Weights of a small mixture-of-experts language model, trained from scratch on English Wikipedia.
Experts: 96 GELU neurons an expert, a softmax router.
Below are experts of layer 3 (counted from 0) of a mixture-of-experts language model. Rows are named router (the router's row for the expert), up (a neuron's input weights, with its number), down (a neuron's output weights, with its number) and show model dimensions 0-191. Each number is 128 + 24 x the weight over its row's rms, rounded and kept within 0 to 255. Numbers have three digits each.
After each expert's rows: "mostly gets" lists some tokens that are sent to it at least half of the time; "comes before" lists some tokens at least twice as common just after its tokens as in all text. This comes from a sample of Wikipedia text that the model never trained on. Tokens count by the router's weight.

# expert 80
router:097126107117148123113135142063119159152108124083129113139124123125130092117097115113130138132148158138106127113144123144131121169112119134126104077120101103128117166113120146133100124136117098119116149150103123125126107133170137151122102112166117121136109135129114112174167105149120152080109157097143153088109146148113074127124127160152067152186117128161110130127119153098107156147099113162132146153182115116136086128147094115124104079133150138125163126115148153089121102147139129109147133180126135139174131136184169158119167092166123077157136149165123111156106085158133108123
up0:128152079145108147111121118132111130115124115137125158133146154160129117129095110112113147140114140121122114140117142154178107083128159097141130127138112137155115115161097086114101171134137127126102085105147090125132086125088148138126124138117100178117072120181115113120188119136114124111128100131101143156129173161137128127162106106127131116113173137156174158135182098107132169101142135124108141159120125086087152140153091123147149136127089098147148141094094109143119126120072161147079096194127123152105090110096138138131132164151126114125153140126163152113135125093146126117
down0:122111169145125124105105116132143139100136132105143120158117120124115121108123161118144137097124106107104112148138137124138178133115110142115095188118130107108119116119117143119102143120117104118120136164155140197115076168143117114135098144098081133116138111139110121136124141105130144111138137094169094147106109159118127093143129170141080164085098146173105136127121129152124138132128126117129104058114092192162104134140146165103116121136134133087171150139121132113126113120123132146132163151113172120136156125130113101136140094098214119152106130136130152057168181117128145098
up1:157123141153113137072142163137117145126112072146109117130132110149118129139135096137145147136147080132111157126176121153118135096146162125109112139115132149119145128149148118093165132132099117109135120110159086120164138143124139116110167141137144120153124139161104112115140116132145182112104130119119122118162155124149191086126107149155095117157131090143126141089124105121167167143127141161133181120077170130163127107158112126124131133098148116099124161115128104153137165140103168165118126113095150138118136157061126157052111142113139128111144109099089125081164133121134073115
down1:130097138152157142090090156082124151132058171131121109163134124117097124129174085149098113156134148169123139123173158135132151151147148129106131086146109119106123098100095151079132150176145116120141114137153148149145157116189071115077136164103114131159101139154129142165137097099102161159114098087122118159099103144094104095125111145123096162183109116142150125112113126110144116108092080165118117136137120107131105111146102108165141105137098149099141110105110159152110102131131140132114127144129129102144125124156116144094173109126123147145117131112126154148148128132113136138
mostly gets: " called", " but", " allow", " still", " could", " there"
comes before: " the", " a", " be", " his", " an", " been"

# expert 41
router:130138119155178137110093115158095130115116119145147145118117127096156131179140162112121123089137107152108095146112140137162201096098158131170135148124169138131142159136105105089129135130122109130157149116171141105147103118183134093138128147089136154106129138120158142123135139150147164139130157119161191075138127148163112120137131151139070109128131106152091132107126072113154149137122086112080145123131150107105125162101079112138126090132152091142122096093116138136107094085125142122145109123138153094124112109137103150139100170110137131088103115138099126103116155138139137165
up4:107090155134178123129162149133133078136154130081152076174123129178123120097167096109119082123084148133124124123136135144112159145117124140109136129169142111135164157151115168127130116107112119108126148132130146150140117170149108135096142086142103126132100127122121157126137157096154108068121176095144159129097141130114134138148102107178133121130118123109115113100114111125138124116147108128147193144119165135149128099113117127154112132150122145138145120101076120124148219157108113118103156124144105120144138151142125145123131100122139107151142148127071087113100119131166073098
down4:106153144151141126136166113140103104129125132122144141157118166132120115128116145119093129167100167147152116168153158103104105069112178151125147143144144136138114125114147137112103120150110143124172085138119148119071112099160107139094099146141117151102112123093145133104134115144078107136125143080121131111104157137120140123124141190139168152131191108134106124117115143084137073154158141105125165127103127102090145120117117128108144158118160086117123129133132154162133104150150149129129176129106144127109128123084162116111116118135110110143196081090099143141140156072147161127
up5:144124155118111142151125147151104141105162084137176111169170066156144140143133138123101132116113098095072094116116123119134116136135162131118109154114103109121123126156154149145103140139127138126141153152114084179131081176166153142138141140141140141128143118105122148112112153092161146118125105126122102135103094163092155090155112090130153072091140175088113115136119100147129101111095107125186073113143134154137130165127163128133112140143117105158121168171127140118105130159139131111108114104080147139132122088166132116092114142171111139106140123154104145140112095158142123148
down5:120114107151105133115135132104062116145135121113124135139144189082132111104106139142158117132134169120167127100133108151106098166126115149147125096117125113193141123152106119136125146129116110153122118112124129102123147072159128161140108099148095121132114112135125084148072132117184135149129118140151153082176118159114105145101136164106112192137125080125144133108111137147139122087120189112101140131151096118156118131117153133108141115117123141098140167088155092123120104157147111141169139146117119194150135131148134113130153126075146093125165134118152105092086141140140121118
mostly gets: " Award", "ica", "ster", "iam", " Cup", "mon"
comes before: ",", " |", " (", "\n", "a", "o"

# expert 8
router:140142092110108119093135117108161144118152170121088116154168143152155127098115159138118132154148136090090146135107071155096099105173141132093088139169117099120105085115142103149139105143117121068096111145129136138125107125166117139105128144123113089158125127158134109139124105118111173133133143104077105144132086120111109097145136141096153096122145139138109122145099166085139117117124100125169096132128117133175157151132146153139140151119080102125154155156104131118160131165146130115138183151096151136083163129169135152142171102116169138152168111158123099127132151153127132128
up14:152150161161145145120104146136153107168101123116137123135107145117150149102121127121108120111065105153171144151082137140099128125099143114129103126104119123121100179172091106085130157096135134161145125155120152144165114065122124110138112144126096123157140155104152124134143133148103153060184163106178156130121107127118156139119118190120100120164140108095111125146166112100135118147137113141097132123134119081151142097076143089143141118121118125130114106137159096085116121140112122173127140149153118140101093124130087136152081147140147127151153144126081163131133130101127108113
down14:119125159150121149118123139109153122131114136121129108135132154102144158087121158151129091176141132077132135127122150148130120096157171121182112093080103128133137116107116092115159117148097094144133134113139132130147116047151115128086122133124093137167105127138183141128160156128104133132100121151116113148115110160107124099129117129104156130163135179124132129129164163134132119167136061168152147170123121145094104111093106126112137117095105132133110071136156140113132111136158161142126132146164094121146103106161140094156147112154119150168136119120110149151096086084099111164
up15:095121082103144120120151137136141156147131112170116122097147126153150153155138106133130113138129141151107140091095105104148167140109140053135135146124132162136110089132115127124148119132119118106093125155093130094119143117118157119137133167088143136122084133138129124124131109126115134104121143182108157165144129158118152128169099062152117135070147128125137142110087151099165150148140112123096111123095122112160108140182110118150131157199116135141091119085123116137125085121166156168095143122161130122078160108148104128158118104164142129098117091132139130118110178085130130120
down15:114125082157122110113127148093160132116115129127080145135141096153133145129126080131129152162143129142135102125129118113112144136147119098107127132074158185088138151142148157117121117131127104159133089091118141087131114135179104096155132131152154079135161113154140126125118083150115146115128132148148146096184111133175105164115103121185159150166126137099114140123102104145148118146136140119075132083140143145119134176163092114126134085118143132136107119111110141154135125088154089128124145113104124172100159135174076124164131157152160137093150128157096142122151109106158145124
mostly gets: " Votes", "See", "Personal", "ceeded", " such", "  "
comes before: "==\n", " |", "\n", " of", ":", " /"

# expert 85
router:128124106133115139116107159116104163164128119111088130125150092115135152120135121138130109151131141101107140152119113137110101096157075130122067078162117140132140097121140112149131096153112137088143086138085106143129116148168092183084104156126162073122136152179164095119127139099115141098143140096133095126121105163136154123136164140172129149126134104157149120152121150115124129135125104113160108158141076129158130169162118130130125132159154118162168101109140142093129088150148094129105153150088123143102167128142144153133139130112151068155154123101120125107107140148129160083
up1:155149132128161117127156150144136129075137149135159117120130119087142102106126143113155108139144102137108098125119158094105136166103123128139173151100149088109117145125159142141139159145139136146161100141137111126122098105138097091119089126150186148118118162126101131094149178130134126147076137127132109121122136124133152115179114155146061129139187120145123138171145133144156102152177104124100122114154130096129123081143143181120146158084121135131135150160117095157124119141104113094132125099070115112134149170108107081150161125096155145117122143134158088126108164094116105100
down1:143106163104117117149128143139139143142151148119125102098114123146141159126143134116167104130128111110146124097107123112136082158150073098111154121133097089169130144132140123169122084126161102111128137083164106123113145111122124130150119114136099124153137152127156118115145146107163134139073089162119115151145142138096143142161120149128181176121121160103155156126150124111148131129091122149109116101077124138131075146124153104119132107134161126171121093169163098154126173121140111123089118098121117147091126114092159106125086126179082125119107092129146071172130129164149170101
up2:161113143101135144092148126146144122145123156114158112153096128084098114102124107150112163111098124145149139156120148143148100151108187109120139145064119140099091149114166139080165140119129117167118115162127141146127128119108104094161126141144124131156147136130156115108127094182086158109123149152148134149104112090174150116134093147121101084166150124101130117132138134090127124096136158083131145142141127106134132132129158142165092137162146130130124082142112143100116106107178148082175156131130119069142071136172147115082133133112123118112130146122136087130145146085116121120
down2:113118139114134088082145124125123089159110129139114111128079131144146134097134132157101132120095102129106164172170141125154076110133142115136129139173121137107127081104109117160123131159157152152110135112162111135151130101094155155109121169104138137120125108134126158136165122117156155117105090098130119182104133173091152114138141127134085124111148126116117122159106145124113098140150099128091121150104110155163134095166138175151145127105139167142144130119102094123113110152114120157149176075142163133170104087107131132110154064139119127177156153123155090089143128098130130097
mostly gets: " are", " been", "|---|\n", " began", " were", " has"
comes before: "ed", " of", " a", " in", "ted", "|"

# expert 67
router:116151101150102131118128112096116111100130155132111114124143105148146122174137119125141157167103094118140137139132162137111105098118132114170060084109137132123099181131145128151092119120122104117153120128146141147105184128149100164150163076182134120138098144134121091137185115134097163095182122103120104175115141156094137115143147121097158168099121121143133144103111137147126115152087087121144133160088134125151122140128117127102158122117151175144110129103116105097104124157099116184083170105133114134111108132094096137150111094159118131136160141168115149111103133135136134116
up11:123112120102125151107158134135106105154119134136126130132126127122166103136150133136110151114162100129112125139107125129100167106151129122150162120121120122173083140183182121112134152111116118128122095153137112123161129118143166103100061155107104130106115110172171103119136125107109105151134163167138114143098098161155164143117101107119145179091131110150122159132158083059147160129138119145112148132141106139109128172123127104151116112165159153128085186119121103150097135087137129128094088112123114130134078139082161127120128189111114091101170121133121111099131128150133112142
down11:107145102144101123127172110110118120134132155129179117167123111087138120088125107164116111124126167100135152082164149113078129151096111143097118183143111121184134130105127155148138107120101111109153147144149135115116131145121082122121164127107103104131125130134102128132127070138090114135188110098113095123103137109129134131145121119166123143136153136110109110129164117137114135165152091129166089114106133162104077140122154127091138098147157123106120109139132170122143128132166149171118155131198131119128123100093088120176134090174116176126126128132112113142141111169116170121
up12:135126111112149128127145161158105123128166120110109142163144130129125110181113159113132158133170112119100113125078147144107160101155116135135097138117171131104131125119107111130168103155142147151085115104131103041125087121102140120152115149126110130093130134159119103098156095151159142132154131120120162127127140121131156101160117154069124110093114091157180140075167123128158153128116155136138166164127101135129154095125135185155141153136119096130102180108087106131120130096145128104132165134089134133134139115151107170125159115114154109124126119100170125091129103112119149161
down12:164115128098144121175079146141129136123123144141102135150146124168167143156160126120129079137133137161096093082095137124135121182151073124143157115134149131094111113133125106111128107159141137123115112130130094132154120112117151126126111126118092187148125123128092109102143151142120129096146118136120121134141130130147106112151147095104133107111132057115117131090108082126147129150148146082148143117082120164129167097129144135162150114145160150176119148148092102146159140104169106076107126129146132111162101101132098180139078125097184114154123131152153149109114111158142159117
mostly gets: " between", " including", " during", " about", " both", " several"
comes before: " the", " ", " a", " his", " to", " by"

# expert 59
router:099086095104142154149140117105113106127148116134164119105120145147128109110099099117133149113096162106115057123134150135161121163126146093131132112125144166127124134210104119077130104114095131158154149157153134169133149117134114129151153126197117141144128138144117123140126084120130136169135149155165105159113124126118120108096152167127102113116114122124112149148135115142122142123091178143143141128141133144113140127146131124122137113138110177082119131143158087103086156125101113152105172135136054092092137148113100112095124176135090143123105138127177140144169145152109150143
up2:119143115135105051125112113113126093100168085117108118145118105144104142124115124134150155077123124146162132115154114149097152131126120094124131144143129130141119134133115135186117094143136115099127147132098137107130114153147127139105158117135175105092148163126123142060157142117129125099116131138114145150140114125172140150165105111114157116096123155119150135111124158160113125125130104133145128124150135173183143154090147086129123151128087092120120128120138068154139121171137111070122152159133137138095093147166175108098141116150126127149126072101136134135178118199114108103
down2:123120141113127158150167122114135124108152159100123133117127147145153127146126118104152105169125102101102170136169118124097100132172133154156169123104138111116122118080137126085117128164132103153112136190148138149094138133114114158094129116112099153125112129150085121124088100143158140120177130160093161099080162100141091106146154149086148119126118148136140073134112099112113120111140141149101115127092145139115134116154135151145119090103179137121110104094135158165117143119111165202109131097111115109149091140120113142155126114154159108123132143161109114102117150074170160138
up3:140137112080128119091128127132128134125104142092123084107125111120120128147126095100168143174108134113142126092087056110138160126101114128137110156149147156116150132140130155103151081131125153111137077131147130133144120156140116156104133091099175114135151155123183140117114161117104139110118111125128156156090101112094130136145122127114128101066134164162150109087073167132107102117126138114136159146117118130151133182123170126142101127149118127117067125143100157118133111137190137066156156096132105156144145108143150089143092127120115137159114124102140130138127114168135147134
down3:113125108126095113154104151078165113117153124151088118101120112114142097156126148124115144124094131116068126118130124142114108103173121176107127101083094096139073147098100148132136132168153110180147164144145145128104152141099127086106135175114073133144126136108088127115182086173165116119101111155176127114157115108158117132145146121120076127151132180131134134127128108153112161147149139127120117112147111141117143121109112108115162127067163106154128116123104141129143122134107157105121125138119151168124119121182113135131140117162187121107121146163098124145106121133150115146
mostly gets: "),", ",", "',", ").\n\n", ".\n\n", ")."
comes before: " ", " and", " The", " He", " In", " but"

# expert 5
router:131112093138176167166156163116109124093100101169134115142126132086119116155120127076082117134148090144104110171138124084133146168107148125126139128138124090112148141128113125101096136141104106115138124124162131120120121154160110117119129124132099150122168127128116173158155171134133148150154127173147150086114111141148110161096115183113104106128097101146117104092125133120160172135133137104122137136173131103157111138082149143137121076119142117140139105092149157093149096106161176106158113126106110130118159131138131105113114107087160111103095121163130096148105192147153132148
up2:151103116146130156110089070129106114129138122085138134146163101132096117142143163138137102126127120137119136124093153130118145153132093102076151136155148120127124115124154127168096139132133119108157126168143102117149167156156175157094107130193145135125110123123134142110144123069096173079134146152149138159092094131147165124152129130132111120138124152123124180101057133133124107127132102175187119150152105156109112161120143116135126089101115183163107135100134134079102135126152109142133164096128156124121119153122098124159085143102117130149114146153153148104112131106139097133
down2:126165117123121138108139128173142116129111131118142132122126111124111129154150080128113108116135141114150110104123119115140128162129097122122117170116091167144116092126078160123150096122128132127142105113139124185144080074116120138122087121095108139122089130166185126141135123122107137172106087113196142117165122113131135106150150080165102129202183128122142148115149115146133143136105125130101123151113157125154132148124138135148160111082125142080124114094120105177133107116158151119132114118152129092122087154174194116120149133156179139140117114111128117139140106165132144158
up3:139142113130175135138127128139116146143124126155157107205130133150139113091121144110143098112108161115165071151141127126137131078132112113100122132124115146172113141135083092119151093143144141128126121117114151120140074107118184099129127118142057135148112128131113164112118109164085101151095119124140144081127163097126143140134098144105149095123137143124112135092159088108170097129168142092113123134141120114134138115133080115184111178125127139133128121145100143146132155090126104129125109178182131145145108102126119119126134158125132163078110135155094108098145153086102130146
down3:155167160161099118148120144184149114080127162128144094098111138107092094156159123138171181100103100162144126122116086128105096138113120111114097146120137124130155126094118149175129134103117111094169130103135123126122140133162145115174146119085161124123148099138135157111130124112162106101157128166110129159131127096115097087137101127122099066141162111141110146160094145114153129104099116126079128131125109144119125160121125123085103114170172097113134139127124130131094127136101122115150114117141145144173139141108148119131117168161098178112146115110180097148113083141137134161
mostly gets: "ops", " species", "pt", "ius", "stem", "bum"
comes before: ",", "s", " and", " (", "\n", " in"

# expert 93
router:165148176120086090092139093151125151100147153155095150150102130150107148110085167124118135143124157123150155132109095156098163122133179137136113110141154124129137087113126116131126140192137154107136127168110130148109115120086143178122110112147152135162106110137120115099100121163173143129132152128092130145131141111141110086127121120123136147094125112107169145124103153116101105112178127111153119091134117133168139100102180102131118132125145098092147126172127118078072130170156116088131153136141147132115138141117126111095075081164107130132114116161140160123134090116156123147
up0:123143114110133134106125153119165098144093090115157115156122115089153082160122127123135145082145105140098119125139113100123138106127116157097140160116111138137128173141108132090144120162136157160105137139164129088124126148155127106074122138143155119095132153138149147104152088098132129126125153152141150116159108106195153111145068127138131139123144130146145135115097089087144156104117131161109167137099144118142199161151106155153081132105085121142133144111119149131171140106113173154127119143087143116110155104166132144124122143089161118115153116112118076071140130121166106114
down0:103147104105106105143179172106164105097138146157114123138114140123151079105103125144149159124152123105125121135127075125094126093094189124124113136106138145177118156141148136125123076117158121104144128122126158104120158174130144186139115100117150112123142143124109181147165117151099135081095164153159135099149108099145110123177128089138113129089124106120122133119142113093105134134126091150116109096126111174149160114117135116187143148102145156139080154156113136163102136104125128087140126136119169099104176116119156115134126120094139147114156115146123112131117127118179114117
up1:137120125130116110096123124146173127150177134129097129161142098178129145138109110179144129129152124092126114117134094155136136090221125137063137163138137145114136124093130145159181095174137125094119108126092140125146135121127126129095143130103102061122140147121132139110106054133132111133087129121110100178175133141149160136148123128115158129109123131148122122138099166110089105113134139100155147134090114117133167109159146133136092164132085122130130121136148109174126136129118125109126135127105104166098148120135152149099170113132126117157117143120095123099171110145132094116
down1:091121081128123132170104098124119161147088130180163106126089120125091117116151094120091129120161168130153127149120145130137128110082143126175148110118127132170141128177128129112087096142097100122139133107132104102126150128121108136133143096121119145147109143115112136141116126111117188140199153124167113144084108120150145136101122182120107135071141148091136125098175104145099166108111123122095088127171117167118122131140102090149117164129151159142118145145128096150120108117158116122142120104095151130156118096116132110117124124153170151108174134084132128156093153132138151159
mostly gets: " to", "-", " or", " of", " −", " &"
comes before: " the", " be", " a", " S", " D", " M"

# expert 21
router:131118060126137175134126115087153102113121160111129128136188147144158125144125138111122123148164127086080077169104107128087122110148162158136096151116105098115108123152152122104102135153102123064101105140177148114150105141177099117109128139121107124131157156155133141142129091120098164094123157130160145109112065128108115128115119147074116109143160147123136125125121110075152122137122146086119114110151118113136135163139107158173117126154132113121117144169149150103145136126144146123093148150081143126142151102155094160130158149093160139157110138165129105108131151141138137138
up5:146164145158128100159142105140132114108128092136150165105121102151142109174158127112101169127142131176120130109124126124145143155111129133081167133110134167129122132151113160098103117130133092127083133132129114132125109137113128110133126130161165140134113142122128130098085148144136094103126153148091179080114162139150120086119119114119131091149099105146141125137157067112160127166167161160135138086127171130077103118094118166160127122126130128118122153107114157140114131107103157105066105145151111129174179098134140110123129141108113129129067124080120095138119142091090159156
down5:113108118120074131165118131140131124129152135133124126114137141093136116094114164141136128142122098081136124153114172122142155154105131180121124113098088136129138176149156174109128130118116096124141109107147117145129153144146173136186117131111141124111130128080127093133131123073124141132128117179127081121144077121125132085153106153139106125142091140163136134097128145157137172119111122199117094156147147137121131159100138127141113065144137131075133132121123135096137129151140059109127116168137145161139122151089137120099119136111144159151118139153124163171133116157108116064
up6:129157138113154138152091103137143121096102128171151153105135101081098155152133136149173120097147160100142119107136126128138101144140137115139164175127115136176161107155150147075112135158133130143126115144095132124135108147115112101131142163129124165119150140128167146115102189118149146153079109138130177107134112093107106119133142139123080112140115115109154183096130133127111113117175144126120131118122134120125132124132097127152149132122107084100060128099101138137152081114166165134127138117153151109077115181141142142161080142158130101092156113155125108133152091113130077133
down6:085081120109075130162127122100097158133134102116093158103132086133141114175174103099129141099127129143108127143142168181094096131111171159145126127123129102121120163128116116124138134132112133092148122157186142136106176119172123155132136084136093156136110164099156119185123126140142146102127143138092143125122086121135103092111122145132127140136157116100108146110146102150095083124125138111147137132121117111197128107105114172082174101118133103137118144136162108092120134128087117139141143131120130099146165144122158109080081142121154166149140141131118123095139126154131122146
mostly gets: "ames", "ants", "ople", "ests", "cer", " people"
comes before: ",", " of", " in", " and", ".", " to"

# expert 77
router:113143141091121119154132100098147131108169149133101138134111113157172137150136152136090121130174148166112138090125132142124107146109159160092139135126152120105142155091134130134145128119094144165103136163084100114116130135112139136170102125143114127118074149098103074078114127126133122094160119124080127137106098108141134125141156149076134149101169134154080141119085164142158079103109131125178133142102150146185147139146121118135104127129140135164147151117129113106127132102127096162090174105141137128137109153157100134140166138146121129135153164108135092104137110063132078137
up11:104111094107155180144103133076094135093110131094191110119135135096148096145121082100147134120155124139139134142147103143130140153141110105149112155106098124135134145123120130112117114126103088150139115106137134141164112134106127087121175057168132123134122165108084135155106105084136128137158123115181125107124123103165135137123127137124102119181115129157140115131138165138158141132110141128097155129184174044077131128144106140129127124134107167133095113149123131166124152097122125167149111121131112118148134107135138165137176103134150141108127112110112135146130172113095088116
down11:144144148071113127158155130184114118132140134163149136094110128098124095119123098122096150148130121133169099133118144146120167139130129093138126128118111161159109199081077154118112138129152123153128084079153138127123105125116155093117144151104148134116155161105127096101168166120115147123159170140114134137130103129139134125146088118095138092153109094090171133137134131126154158127088161088140106142153144085107135117139127117156146113108128118135130147139156107089106154136155141113110152139156112088109133077121162112109100168101149166150111107106142147071115099148169130131
up12:138134135132122119119135129111115136123115150103146077112137163158111152083104118131173141080058132109144121139150118128154105125129094119107120136114121068146115102160074126090107096168146098119119111150166147165120109123170119196110144111153161112182124138148120117160108105062148097146106106114128124116132139095147114106121126121154165100144102185116116128134145117115120111152123132130132104128120139126176154115123138110155117137141116122097155120145132113168111120122102126126137185128118144090110147111126143150117120064155118133199125112126136122168144097145134167138
down12:140153103099113175140128069115152153113158107163136125141114139125102111132083113161105133091116104125111104089134137154137137100126181118134145129121137151090146162111107146127122146101137166125109116088119101120146143144137154145096137119102183122136127163107094124125114150191153135090106109148107079153133161137151198137137121110105125148124137091127174136113100093141105120117142168134157183175096127118139153175157125113147115127127151142127158111125141141089137120162097130119103129113091059149124148148129096132116102134098138139101139148110146119109140084126115097144
mostly gets: " •", " km", " mi", "″", "°", "ST"
comes before: " ", " |", "0", ".", "5", ";"

# expert 16
router:100116107134155132165141106088089116139153111122162167154144126170146109198123125112106134156154134148125130089081180156116114155125130141122177106061117152131109151117160126123137160105124166143122143119124125111142135089133141089169129092155132150149108169120113099133114104150081146128173130108110104138110105112117124127120141144106107135147164095148114133134122128154169127113130173098111130149162167081085136159145114137124139109122140132115119133128131162080111128093094110113116119099107080148127121145142083119146125166146119099129138155113156118103120077070118112134
up18:162143101135127095123132138197147135152142146137078116134109167116185144120134168145121128114124089138133090118151155160111151116116099147156113109128134145122158098123123157154114119097132132059138141124147129114092140125175152106129063126097108134110115129147139107095113160150166146138143122107125138084172088145146109106170106128144150101118164102132145203119120079146130159144123106117136101128105160164146118133106067112117132117117106126113143100141157123138139098128125134104139161124137130092129158107134105100113114148092110146121147115121134120132117177126107193152
down18:105140134110147164127129133117107178134113130135160103173114137138054106150122124123124118117144090108116134107161138121161135109145104094129128089106123052130148111138143120129110146118145115120105110114103161163131120133147120150124161145131141149112128160168158092125091119159105126168129112110145147198077148152098118121101184111138159129105129107153117139145127121151134159126133136122111152134154113070107077102118102150132150112092142187130169102131099195148147096102098145130141110115177118131138155130138135134144128124130145132110093171140121096146090104144105125130
up19:125161111119138149098100156111119138108063106116140121155131145125134141125082148082148128072114173110125112111139084089173157097154144098135094121097133119102089148153104115098144128144127140134142114147131151113129115132100137185113116126145162139190144120119177161155149112116159110112132100158137161143122177121145114147117112143144124147158097144128128138114133118078102106185148116132084106113145128107108155129100105119185107130135119149083114142121132146112123134145124150166178137161126160149147131132158159143107116128184120082153116126157086127143161113111135132130
down19:118077126111143118129112114093103131108112156107108140122109126179136161150113114112150120131131123128147131149127114127160094103159131176159106095147092134108104120116165091125156157135126140154088141128082137177138161122146140181119130105111118105096138169132128115140139085126129146103102101133131126196131120158084151108101128112142149113133081127222084120157119155117095106148177111105159155140092125120092134097134147127129151131094107144137101098131130112178129158124097118128128117143134163152120131167125094136144148114120141095101122160150156109138145121089108155143
mostly gets: " MPC", "″W", "%", " km", "',", "′"
comes before: " ", " |", "%", " —", " |\n", " +"

# expert 61
router:174121171109126111150120126159145140141127162116075102120112074132142141102123136113109111154117130136154164096140105088139120134167113144136108098139132166121153119169149130149166119117123168114140104122108102124152125107102155191114143115119141120107107104109112108086100164113150115159140127132091124119091114151120149144167116124130133143068113101105185104137103129157092129091119134131165120150066129157155134137158139132093129156135157122105132118142094123128103169162083107104127165140120139090166154140096132114120097090132109150176131103147132196125128122133119143105
up3:117136115165123155137167171144160100131119091120115119149088133154145155120089081130126143145158184100135119100152101142133120174170107094081121134121172134141104111128092200123123130155120123141132093153127146084146158173122132130107134146183142121126137152104140113148131082105154129100123108089097119123134113133155110107088131115082131128148157117087138137182108106112097110145153099144148104115128115123146124111181137156127119152100102145118124126103080185131109164139137150137149114157153131155106132121133107143089167116153114110168109112126128135114144137112131162151
down3:139137095104114146109107111146137138126137159111160139111098149101118121115175126106151102131121109121125124096162121142162131117142108094119150153142095117109126127136137125118107139123108130130118102127127118120154127149109116172108114162090126148135127127128176137112155161106130137132163096141165114174144121116121174127097134216107087130154135140122208069149131128114158099120172109122124161111138116116105122141118132104194118115162155127123152142178141155110129149112113089114159124082144102124075096154135089082145084099153113161103117133169097110112130115119132130151
up4:122175107079111058124176104105148128124151171104108114114079189141127147120115087117141151127127162122134126131107072119134141140101108107111112135144121127139130109137123123148104130147143118120125137125122112181134146153120118131087173149123132098138143084122130145151121081122115126103116076099148117113106173153113096128139122130078142102119104157144127098151134150146132119153151118127162143121149148126181125095156125082128098135140124109092142144142090135149146080149095141114148145125135120082110089159162114172146158105152131108122114146115095147134139119194084103119
down4:129135112122087182146140129182105150088094132133130142157169107102134111112142140154168135150131103096122134164110099133125103099150100126132106145082127095162148112091153158107118084114132147106096128112095171115105132113137141125150111126093133158143100126132130133092137156141093120140153125133113145168134086165160206131174148167199117119101142141113108141121134119138118127125113105156124096094168164139115112110118139146169105118138131127129119089104142102105148113111149132094134116143110134114140121113080134124157108133132143136134151112128097124075140189088162153153
mostly gets: "-", " ===\n\n", "°", " ==\n", " ==\n\n", "==\n"
comes before: "-", "|", " ", " •", " D", " L"

# expert 11
router:117115060117125178122116130086163092112124157109123128128181158125149131153135138124125121147134130095089106150123099114077108124146169160129094157149094090096103114144149122095108123145098127062095100142154151128145098155189082125111136116120109110145169156162140141150126108110103176097134143122154139126116069115109122129105127147092132103149159156132127115119117127094132113135107144107134104116150095115143124168148094144150109132154124113125126154147140159105151129142145136104111141168078151128128160120160086157144146140091170133166115131162149098116139145150143143130
up5:133127159102119157123114124104114113159184098173085101123112125115132142083135135184108136135139121134184098113189140152122148119179128142149162137137141113141121108084134159137137098145120174117127120169119098099150129174134103144121121093106133147160096129110123103119152113129169099110134119128053112144114142105122171132142141143145151149098135144163147109123079141103105111132116127182149181154144100144160140128157110122110136132110060131138136146109115122141118152111119116126112133128117121137079087131140145137114124099160107131162142127168082115107160125155112094113
down5:117138133080141148102112113123126088093134138148178116121121122107087101159158127121127173098148129164137159126137103117116149129138153129139117149123117129131156125116105103168087102114129164163122121148175105110108157152116143156087152097108157120103136132151152141132164153152137084076152095124097144172067131097111132136117145084121123112151163083095133150143094155139131079132122145104145138163142175094158111114120144113121130121149077155148160166116155122130156110113110141164118093100142162091149117143150127156130093115127104121128126088094130118099147140156143150084
up6:137162178111124045139131115154140125133172118188157129164127111153130101154123148120141126095139138137117114107128124146154151074147104144106141109104162141152127126131088144111152122141156144136145137129110125106074125133107160167112103151145127113113084125130160123089115146140133105148080142171108128129147161142192125135154116105131159146084106139142140165162118069129141139110151076147107113083099131136176159131105136116119111124124112161124147148136124113142077166104121163132107114155161112120130130125118168097084151133134096114115126145101103122088133124100132109137
down6:125129136140154175102123109141120143102132162111126123183110155140134160166147142117142122128088137141098159106123167142122128170134084113128172110121089101084128114139090145115039138102124145141124137156115100136153120169133144133153144128146154168118131146084108118151127152106098145126106102112142072121108136156139111185153167116133114141133132110119120097084106124151142145157148146109111131134137106118153097137111082114138125143113108108132126106126110114142125133134119093142168140092076106151118126153126132120139066175098152153105154146088144085157112181144115100136
mostly gets: "ides", "ided", "ases", "ents", " time", " award"
comes before: " of", " to", " in", ",", " and", "."